config.toml
hidden_size = 192
n_experts = 24
hidden_act = "swiglu"
normalize_top_k = true
routed_scale = 1.5
balance_bias = false
init_std_router = 0.035
vocab_size = 8192
optimizer = "soap_variant"
learning_rate = 0.00542
beta2 = 0.98
max_grad_norm = 1.0
batch_tokens = [32768, 65536, 98304]
Below are experts of layer 2 (counted from 0) of a mixture-of-experts language model. Rows are named router (the router's row for the expert), down (a neuron's output weights, with its number) and show model dimensions 96-143. Each number is 128 + 24 x the weight over its row's rms, rounded and kept within 0 to 255. Numbers have three digits each.
After each expert's rows: a language model's description of what the expert responds to. This comes from a sample of Wikipedia text that the model never trained on.

# expert 6
router:133130061159077178092131118143117134084126146106111141116135111108090114106111129143121122125158114128105141113154082111114144131166111158141092
down0:087094134148115139138140116109103139083119143148146110138073128185121121125133169137106157114144157174168128157137093112150156129118150121135133
down1:105125159147136111101151133130119123105143156154143118146137099123113180147134122077120115156144168163154165102090127088117100119144082164136136
down2:113078067097115089096117109129140120126130149124106181145128085131139134082121145093135111154113085115127153152119129155116149130134130146162129
It responds to: Short space-led opening pieces of longer words split by the tokenizer, such as inter(fering), co, p, un, tro(lleybuses), Dub(ai).

# expert 0
router:073112115128118111105096147137131139126129130092103124118129157132123149104118161139120083160143138117123132098103066126163098138124101115131109
down4:095124129162122171124106090114082152142121079125116118141172101132134146118110114131088129089112130106164174153116139099102155126136168159140100
down5:155090127136098134162159100132089117121149151099127143137164144124137115133129172137065163111136165119125126160130075110112138118155141148123125
down6:159159108143108139102178133136105115163124151138125125102163155132129145076155121145138127107107157128089124097124128140143106140119129129105149
It responds to: Whole-word common nouns after an article or possessive, often before of or plural s: team, film, game, musician, committee.

# expert 13
router:105123131155090148102154215145120165132145119121126145124139152108136132116107154084116099125106103098146145114104105135129090099106103147124119
down0:100086174128093162145144147128117161116120130123139127124122136111121084096115130125153103147183091137109125121070119137118108165146134087090142
down1:139077114167126128117168169133139138097124130118155131128115113101132151155156086108120135154114133136125120153161121133097144159097135158132120
down2:095162092157156096150099129146141125122095131155127138142147128102152131080149095148102137153128110145128178145126153124149112124139168160109108
It responds to: Adjectives and modifiers right after the, a or of, such as United, South, National, large, ancient, first, two.

# expert 8
router:116128119114151177129124166146167139146115107127112133143136090120084118104142122120178102172132108118137151128142115106106087110169116132116099
down0:117092115093141149134103154122090158151136146136109156118110141102136125159114123133101146092100187103088129118095144162175147152120096140126142
down1:145134144151125128092115150160117136146128131109103118137110138121154115153131116157130131134122129133119097137141135144124195123128131100132094
down2:134107108126166134114110140101158106124127097091137086095081149152133119084139123166177133128099104122108167147124147119172115148104083095131157
It responds to: Possessive s after apostrophes, closing parentheses and braces, and determiners like a, the, his, their before nouns.

# expert 20
router:162107121092120159124137132144160151113105156110173114101101142098122164140118132089159194124136106102120094151122146112133138102115133137153107
down0:132126114145074130165147139162130113142129146130127098123142134125136133122099147127140143088108088101112093146129134098116201150132133149143158
down1:101118166108145108099139104138098134089127155139152103127147152158146164155151143137144097140100137122066117142120143127095143154120132145122161
down2:084092167119149117092108112103134077102128108124151129110112137114131145157140133144119121147152143115106143140144120116114090087067113134117140
It responds to: Opening parentheses, quotes, hyphens, en dashes, equals signs and slashes, e.g. disambiguation titles like Bill Anderson (, score ranges, table dashes.

# expert 19
router:124102128184094125110122111129154158127124144133122143135118156099135129137116154123116102131168100091132181105131119113123147125141110135160093
down0:159129167184118148160105120173147139139101133149118134139178172124123090103178087119162118059127155121121160110135141137128120134134114155137132
down1:141160076076116095106125103076101149142124166142093151115138130178133135158055137131141133097123146116115097136113133123130089128140108135147130
down2:134136139125130097148143176117112138115164159134095155145094171121095128122119155117125117135137094182107149114119100142068139156110124133153087
It responds to: The preposition in, and at, during, on, into, introducing places, events and dates, such as High School in Euless.

# expert 12
router:091103146151123168078101125117121131101132103121107108105136129118084160141133159122102111153142158085166131116130098080091127109151107099111114
down0:127135109143124123157151153121145108116119155144148093117110158107163137072127122132162153090157131120155140136136152149138130123124087091135127
down1:088117104142140148154102115101117096078120132154122143155105134110093170125133132097115100082112112105136137147102092157104135124120131114136095
down2:099120146128115146126119128121182166140090089103150115102121104131139171094092138155152121153119143152135172112140160119125124129106118151090131
It responds to: The, a, as, of and verbs like called, known, used, named, mostly introducing a following name or noun phrase in running prose.

# expert 17
router:066117122117144104148097164148139127122122098111158100103086143132123155123107118111116144180166123118122139145083132114106141127114089101131120
down4:175127117138148147150141121127113140164150143141128133140126133110136126105112114140120113121167149115104119127136153135117155141133147128161173
down5:074179167188132109131140139112132116103143130148149131181110119145143112141130158107140102127128134119152164152148150174101104181104123142086128
down6:120152152101147134091157147123117124124066129164154134082142105141104131096148124114123151122130168131109079107140124109137111089109124107126144
It responds to: Plural -s and noun-ending pieces completing a word, like summits, quatrains, Vision, plus whole nouns such as years, people, members.

# expert 10
router:113110134132096111125134126112137118094116144094160077137146108064124110121138130087111111138174108104101126154098139117070070134161107141129094
down0:146135129104130122125146134118124131130163134139104104153117145172116130114115089135102160110163147155117154122160189147161179129109160125196132
down1:121136116132092110112121137145111131110191157104096164104126126188176131158167124139116082098109109128119133120134141131106124140141133118145137
down2:137092129150135122146136121092162132128168091116140137132140109109131110098107096192148111135161107188124094133102170103129083085102129093155075
It responds to: Consonant-cluster fragments inside words, often the second piece after a starting fragment: Dem-oc-rat, Ba-pt-ism, diagn-ost-ic, He-ss-e.

# expert 21
router:114093119118121159084137125161155118096131188135122118139118130091130166074094172133141097088113134127138114078117096126135108146157101114126070
down0:129156111123163136075142165125139163121135092132160152125154117162143139143127165135124107145116095180185153087150139105093110096115137119110100
down1:126105128093138144123128112118096149142114086155126126105133092181105127203160139121111149144109093091120128121159125144112130131132124148128187
down2:114141142120134148170096144149136128145099177189108168129115133112134169136139096099108090129172127166107093153151137109132113120136101125180106
It responds to: Commas after clauses and in place names or dates, plus connectors like that, which, who, but, However, Indeed.

# expert 23
router:102135117191104126099119090165156177116099154132173118102128115138113141155090123122112061102114108113119132113119093087140128128125074154113144
down4:136098155140116133111101033137123136160112112160123085120144128173145148083106077108139147123168132123100115105125142150148137109136116168091175
down5:108125131189109097109130117122137142094157113125120089119135120113153127133127112129135096127108153136141149097111181137162071148104122090153071
down6:127135133153106076115117134162124155124123143160113125131119115131113165126149149113129107142131116125121135159121125121120171137129095157106104
It responds to: Prepositions like of, by, for, with, from, on following a noun or verb, as in part of, writing for.

# expert 15
router:106139097092084111117166145131137163127114169115127158103123134144091163120089109133118089120158106144096123128093148092084121089131111166083080
down0:142116143116081114163109084101081152112131155117128119142131163131079101121121119140103130091110135149120119066118172104141117106146133148048160
down1:122131140133082126165131158065165143169137087116140141105112108088130080163133122104097114139147117105127103174133094128121135114120155114150118
down2:144081149092155133056153100115083131159150107081160116098157103132140130144099135132154141176092097147127128144157104098120141113121118118133121
It responds to: Words right after a subject or comma, mainly was, is, were, are, and, to, or, also, as in Percy was wounded.